Experts of a small language model: 128 experts in each of 11 layers, a shared expert of 64 neurons.
Below are experts of layer 6 (counted from 0) of a mixture-of-experts language model. Rows are named router (the router's row for the expert) and show model dimensions 256-319. Each number is 128 + 32 x the weight over its row's rms, rounded and kept within 0 to 255. Numbers have three digits each.
After each expert's rows: "comes after" lists some tokens at least twice as common just before its tokens as in all text; "gets" lists some tokens that make up at least twice as much of what it gets as of all text. This comes from a sample of Wikipedia text that the model never trained on. Tokens count by the router's weight.

# expert 22
router:101185059134100169130137134054031145170104159169145156105146133116151146102151122108135114118103093167066157154130175145103114139166143129132145145189117151101129125145153158133136041119091096
comes after: " |", "0", "3", "5", "4", "6"
gets: " |", ";", " |\n", " Total", " League", " Team"

# expert 86
router:138165051092135165116119157085104139150106183162117110148127145113218125132111089183090153109095113172148111126149154117131126067146124140115064130145130125097092056117170116067153108106144086
comes after: "2", "3", "4", "5", "1", "6"
gets: "0", "5", "8", "9", "7", "6"

# expert 92
router:179163082156177106145111149121106154097151150151122084047120148106128100119094111148090081151125131194142124147127155110109167146146135025136109130150111155089188095121152207144113083115120117
comes after: "-", "1", ".", "2", " U", "3"
gets: "1", " United", "2", "0", "3", "4"

# expert 107
router:102144107077160153139137169130084142098081175149109074109143175058139152096126083163064119161150113126130156127138162121111104091160118123142132114139113110101099096126155133122141155149174113
comes after: "0", "1", "9", "8", "3", "2"
gets: "0", "8", "4", "3", "5", "7"

# expert 99
router:157126108113133158170174160070122165090070178161043099117179079095137122122141102115066076144107084116089170126118166088130090054077136148147102064176132123082167063153167105116106106128152118
comes after: ")", "%", "0", " MPC", " ·", "4"
gets: " |", ",", ";", " ·", " JPL", " MPC"

# expert 18
router:165198166143110132157116145107131136086109161134068152097150142092103109151117105127082125161102128174138137124143149084106139092123133119111090131169115173089183108108144102119130100084137108
comes after: " m", " ", " M", "%", "7", "6"
gets: ";", " |", "x", "%", "ly", " |\n"

# expert 48
router:100194110097131156137076161077121165120083135140121096135114152076158156149146074157084107106090110159139107161179154110103150075079107103168142060138152119079120092128128144113169097156157105
comes after: " is", " as", ".", " was", " with", ","
gets: " a", " an", " his", " the", " their", " A"

# expert 27
router:127190064096172165199128175123137154143068117134079121129141164113187114135128105184085100156114124126148131109163160098160077049112099070130085128095126120101135098147114169109137120142135113
comes after: " ", "1", "2", " $", "3", "5"
gets: "1", "0", "8", "2", "9", "5"

# expert 61
router:083195112110151161175146182084092115097113124157146146162073151095116134147109123155105111125061140138073139122149175036091147082074134115142142121094123105080167082088134128119179046095196084
comes after: ",", ".", " which", " there", " It", " who"
gets: " had", " has", " is", " have", "0", " was"

# expert 69
router:133152134121143136154132138132069120150107125181131124150144195099200149104138125154073145129114124131139137111176175130134134090109102063171133146164119119099138081120217089075105106136137114
comes after: " ", "1", "2", "–", " #", " −"
gets: "1", "2", "3", "0", "4", "5"

# expert 14
router:075145132107141184191116174083117177127094141115106136108098159060194162095067145168095090104090125148091134124175161082132100140095157095118129109122150084109122126125163145072115102144122139
comes after: "2", "3", "6", "4", "5", "0"
gets: "–", "-", " –", ",", " to", "/"

# expert 47
router:115161063098144178157120149084141119169138164147102100081150151094138148107093116169095157099087150200084173126147169097126127107130132106129101118138175104138146075125119154114138093138143119
comes after: " the", " a", " The", " an", "'s", "The"
gets: " first", "th", " new", " second", " former", " British"

# expert 34
router:117156067098170147163101164089106121125130129163122127104134196136164159181099093106096167126105147114107145119138128096117140056091139134187158087121151165082144121103130151117116112133123054
comes after: " It", " He", " was", " has", " and", ")"
gets: " was", " is", " also", " were", " been", " are"

# expert 125
router:113158054124099173132117165102097148150117184124114133106127168091153100133149104154081099159075119222103157153113175090147133134137108061179071142130132122116154056126148153120097082114111101
comes after: "1", "2", "0", "5", "8", "7"
gets: "th", " Cup", " World", "–", " League", "nd"

# expert 85
router:128193117109177146154100187082126128130085157106105117076111143083148160154114115128101114126159111174110148129178194093125130083118097123099082069134141174098143112122092108049111129181143049
comes after: " and", " the", " a", " of", "iper", " or"
gets: " d", " c", " p", " t", " l", " f"

# expert 90
router:149189116091114162205096180121090089103124154135051117097114148144166134133127136151161092122140108158121155150192180097123083122097124196098085105142066108076169114076149136066138105121119125
comes after: " on", " at", " in", " On", " from", "On"
gets: " September", " August", " March", " October", " January", " April"

# expert 79
router:104145085074121168169127163107123117146068136139124114127161172090109113120135129129109068164163096164114150127112201063133111103092109089106111127107143159060113041141117132150102130130181122
comes after: "0", "_{", "^{", ".", "5", "4"
gets: "4", " m", "2", "7", "0", "3"

# expert 126
router:156190097099129173141146147121116182121072152128100110098119175152139068132143133143109098164116098165046155145145157072147112105112130111126079115149124124125164116110169150088129145165177057
comes after: "0", "4", "3", "1", "5", "2"
gets: ",", ".", "-", "/", " (", ".,"

# expert 33
router:117207086110131163131106139135111133131128194145069131092122140110177103122131122104083116118060104161132149183110160069132106059095176098179108098125122093042185138084150184113167110105167134
comes after: ",", " New", " United", " in", " of", " South"
gets: ",", " States", " York", " County", " City", " England"

# expert 37
router:115122117136143178163082146119128159092108111127103120121083114118157118140081094144085146094138101158141135115152156105132127139096152156135076124159091135097191119131105161077114062158167109
comes after: "2", "1", " in", " In", "In", " Women"
gets: "0", "9", "'s", " ", "'", " his"

# expert 40
router:135165141099165170175123135113109155137138176117080089144129147074206103101130142167115135130135119135120152125135175101145128125100126102158108115120109136110092132107103157072150099125090099
comes after: " ", "1", "2", " September", " October", " August"
gets: "1", " ", "2", "9", "8", "3"

# expert 45
router:121149130105147131193118196057089185132058162171103101134144162150170106161123097154096073095169126188091137132118157137123110106068030128130129087110120142136157116137118118115117109154129108
comes after: "0", "1", "3", "5", "4", "6"
gets: ".", " .", " —", " and", ".\n\n", " which"

# expert 122
router:069166121115131145149113149074136131151091117162157138123172149083146145127140119162058119133112114144100159139191198097107149096097117059108093105108148127054164055115169172130127115126174133
comes after: " of", ".", ",", " for", " in", " with"
gets: " the", " The", "The", "the", "—the", " Both"

# expert 31
router:119121144125171173141112178098137126173133191131097113110142078082156169118134130150095148091115128145129132139171179094070075123121147078133100040117100118059127095091135159093113077124125095
comes after: "9", "0", "8", "–", "7"
gets: "1", "0", "2", "9", "8", "7"

# expert 117
router:159146073125133168192100178088091138165104120148094088128108152097143125125108069177086118150049160155106111132124163097179081132102095094136074057120165117090167111129114152096138104173167091
comes after: ",", " such", " also", " to", " known", " as"
gets: " as", " with", " such", " of", " including", " by"

# expert 93
router:168146099150121160176101102153124133167087133128054140096161149035147106128110095105061177084100128162052137153141175079121101104118142044184060110124146135104083082152195130134108139119158033
comes after: ")", "5", "8", "4", "6", "3"
gets: ".\n\n", "\n\n", " |\n\n", ")", " =\n\n", ")\n\n"

# expert 77
router:160169110120151139143123193146064107201105140145160108073091183072196130151141060150109166152151158147088152155129145112156124059108123070197140133147133132138123068115207132130131113157136114
comes after: " |", ";", ",", ":", "-", " John"
gets: " B", " W", " L", " D", " R", " C"

# expert 5
router:117183095177157108128104153135077172109105118144128048060121191091191144139146071138040150162123186132139172160139162121133098084133160105151154081113122109113131096066175138084164148126153075
comes after: " (", " \"", ".\n\n", " W", " B", "\n\n"
gets: "R", "L", "M", "B", "N", "E"

# expert 119
router:149135116126114155184149166143119181149112165150124076092173131109168147137116076178077093158112096128149161159132149119147160141105129069112147052168088132116153122099129164094167095133121121
comes after: " ", "0", ")", " —", "3", "2"
gets: " |", ";", "born", " —;", " –;", " MF"

# expert 32
router:160162117152156204175103126114087123118089114170117026120097113144181147126116085164075143116103131142103136125136148093084145128099136091106099062107082066070169131105172145109119111176139086
comes after: "\n", ")\n", " |\n", " |", ".\n", "|"
gets: "-", " \"", "|", " |", " —;", " -"

# expert 68
router:122211051071127139166100187118085128157110157138135144097147112115202138064097078196124119145113121144049184108164143067125112112133122067153134139132104095138147101118175153135153120141093126
comes after: " in", " of", ",", " to", ":", " and"
gets: " South", " North", " West", " New", " East", " United"

# expert 104
router:106163118096139183152118153115086178112132185178082070060116144085155147104172096141058134169127112153088173185153200067095141079115091058169119129108126138139080090141139127108154129142149099
comes after: " (", " \"", " the", "-", " of", ":"
gets: " M", " S", " N", " T", " K", " Y"

# expert 29
router:091120113111149203139138139134119197138091130152094134121156134127171155076094109125049094105111126138098170131107173128154117117100152077113096104150123141072145126101165149121087149190123117
comes after: "\n\n", " ", "–", " |", "|", "-"
gets: " |", "=", " ", "1", "-", "|"

# expert 15
router:153147142103155140174116126078068117137078177148137102100169186021171151115124129129096149116123107171098126149157228100120163145121109137069109098101148121104134111113130152123157079167102100
comes after: "–", "1", " of", " top", " first", " a"
gets: " all", "l", " two", " three", " four", " All"

# expert 71
router:153156100108170166246124145109092123147097157144146115118145186042158116135164085111069163126140110159105173122138121115124147101159105109128103079167116132122118115085214101086087106128190098
comes after: " |", ";", ":", " /", "″N", " –"
gets: " ", " –;", " $", "_", " Goals"

# expert 6
router:118142090077097087181145243093088145107083135172140104124101124091118121119121101204068090123126114183107150112142151116115115075089069138164100103139135083087088093172161158112137118132193104
comes after: " |", " (", "0", ":", " km", " /"
gets: "0", " (", "^{", " ·", " %", " UTC"

# expert 66
router:171213108149111174145125126091087155104134146144111094160185129130163102142107116108086076137124131154117113118137219086104099158092132112121144119124097136093161136129121125074166106092104097
comes after: ",", ".", " where", " However", " that", "s"
gets: ",", " and", " that", " which", " he", " who"

# expert 94
router:182137095099157138154084150106108102121118171142144142117112144057154095112152108127067127089145094158140120154167112106146084128104124116132089057153121150102140078144150154091181086153198110
comes after: "1", ",", "°N", "born", " March", " February"
gets: " ", "9", "8"

# expert 49
router:145134128092160160144086159124134163123138160145061121105108127162141118108120147143063131132096107138123138138107171114144140123109117101117107098129101131129236101157150153113111072163160113
comes after: "1", " ", "2", "3", "4", "×"
gets: "9", "0", "1", "3", "8", "5"

# expert 101
router:118164126116157164159119180101107169101114134152076077156144117083181148135138114169077165091092112173176158147160179113083137110122128137100124136113072108091180085123166182103134094163118127
comes after: " in", " of", " at", " to", " on", " from"
gets: " the", " a", " his", "'s", " her", " an"

# expert 17
router:118172146133180135184133170062106156137082131163145085126135110123194079133111130142097143147103118183142151111171161127080139135113115106083059082099055098113159108141130114134093143087151136
comes after: ".", ",", " that", " However", " and", " but"
gets: " that", " but", " However", " when", " after", " since"

# expert 73
router:155193122103164153164140146093100184159140144120107079092114118089172117130143058164087092136134146142087179148185197132102147134073118096154113163098080135089149097132143155092141088171186076
comes after: ".\n\n", " |\n\n", "\n\n", ")\n\n", ").\n\n", "==\n\n"
gets: "==", " \"", "===", " (", "_{", "===="

# expert 76
router:118135037134128170170091160090108179136129163113154071135188128104142065102118107108143176101142117168140123102130169095120106104141144110163015101112119078122127133169156135094103121139123078
comes after: " in", " In", " the", " a", "In", " his"
gets: " year", " this", " years", " time", " later", " day"

# expert 110
router:149171028096127171155129159124077156141059118157098152139127141080153159161147106127082083115127136162103155129115189044154089144116103099192071125126147087123152058119141140107197102132149093
comes after: "5", "0", "4", "2", "3", "6"
gets: " |", "°", "′", "}", " km", " mi"

# expert 114
router:121116128107127159170097157085075135104088150116138122154148141131142120090111103125052068091100156145136143133139182107121175126079117127169113116137124111097148112148143139092178106171152068
comes after: " |\n", "\n", "%", "|---|---|---|---|---|---|\n", "===\n\n", "|---|---|---|---|---|\n"
gets: "|", " |\n", "\n", ")\n", ".\n", "|---|---|---|---|---|---|\n"

# expert 97
router:122191102083118168202153146109102197123133157115124133092130132080155177115166104136129124153114105158129123135144147134145127102145082122108120092168132143083128089104135136141190125057150151
comes after: " ", "′", "°", "″N", "″W", " Gl"
gets: "0", "3", "ol", "5", "4", "k"

# expert 10
router:132110113103167164124053147131061137121142149078132092089173109090170114093107077137114140068082073137117155118134136131104138101095147138120113127163056139130201137100118171102108110132138111
comes after: "|", " |", " in", "-", "In", "\""
gets: " ", " (", "(", "===", " [", " (?"

# expert 38
router:128156114124122147183067111083115124088086132117119105103116136105163175103112072111088106162078127206133098138150143093094087065120149091142108084124125148085154084147141191042144105129171107
comes after: "\n", ")\n", ".\n", " |\n", ";\n", ":\n"
gets: "-", "|", " ", "\n", " -", "   "

# expert 67
router:087195114117152191153111113139086116105131190144118075140137153116175168131127117156115111108077096157120162129139187111115119116107113093142109136140091126116172118143082125104125073110166121
comes after: " ", " (", "–", "\n", ")\n", "==="
gets: "2", "1", "3", "raw"

# expert 51
router:053127117139138173172149162108119180077118129117093115128177121072176112075088087143084104122085134233127164142112167039107136120130094128172115120111149124110107045158120189133146076115179086
comes after: " the", " United", " of", ".S", " South", " States"
gets: "ian", "'s", " American", " its", " national", " States"

# expert 44
router:148156122114152136172077164080109153186113155158121099131160118080159177146138104169104156141162151179108120088193160059122135066165117126131080126090152112119166102107099174113144111137161090
comes after: " and", " with", ".", " of", " a", " for"
gets: " one", " other", " some", " two", " many", " part"

# expert 60
router:131180116100153117177127140104121126148083158133083120086158146125140140128152141118110116082128080146094127125147130097136134044128100093113101108136086121129171084100166127135180066126207131
comes after: " ", ".", " (", "–", " .", " $"
gets: "1", "2", "5", "0", "3", "6"

# expert 116
router:082143108078122111161087168067084153152104129199064126142139108060165131101093075155100084109119117182123175127155192118110115101107113119158138147155100152121164085106140123141110111154123116
comes after: " |\n", "\n", "\"", " /", "3", ")\n"
gets: " (", "|", "-", "(", " |\n", "==="

# expert 98
router:141130092168144160171151181123090143139092176154096116128156156108168147124130127140087147136050129184131141176104184071125128137114113103124098093147153130053090111129161139074112112110152087
comes after: "0", "1", "9", "2", "8", "7"
gets: "5", "0", "6", "4", "3", "7"

# expert 52
router:134176089102176166166088147084064134104100142143124111117123133105180150127141071173101160143034137149114163140157219118097121111088149049154092113158132116112135114139160152109160081133101131
comes after: " ", "–", "1", " (", "2", " +"
gets: "1", "2", "3", "4", "6", "0"

# expert 95
router:173143131089161159159095132113112153155114150114065133126132135160177121124124099120102108082149124153131163128102182061064083119111133107162112139128158092103165143106134121098165110136095111
comes after: " the", " The", "The", "7", "6", "8"
gets: ",", " May", " October", " November", " March", " April"

# expert 59
router:145159115121118192163045149077084157086115143115105143079143126111176156094126140136118171163107113148156122186130177099127089079128129076163140118140163150134140117137197116107138072139149110
comes after: "\n", ")\n", "-", ";\n", "a", "i"
gets: "-", ",", " -", " Ad", " An", " Ne"

# expert 13
router:100136118099109116152101136053125120133107167143121147137107172124133136129074157153037133070098106164107145141146188105126128098123104092119121101115073090108146120105115118078121096157107116
comes after: " a", " the", " an", " The", "'s", "The"
gets: " the", " a", " \"", " not", " and", " very"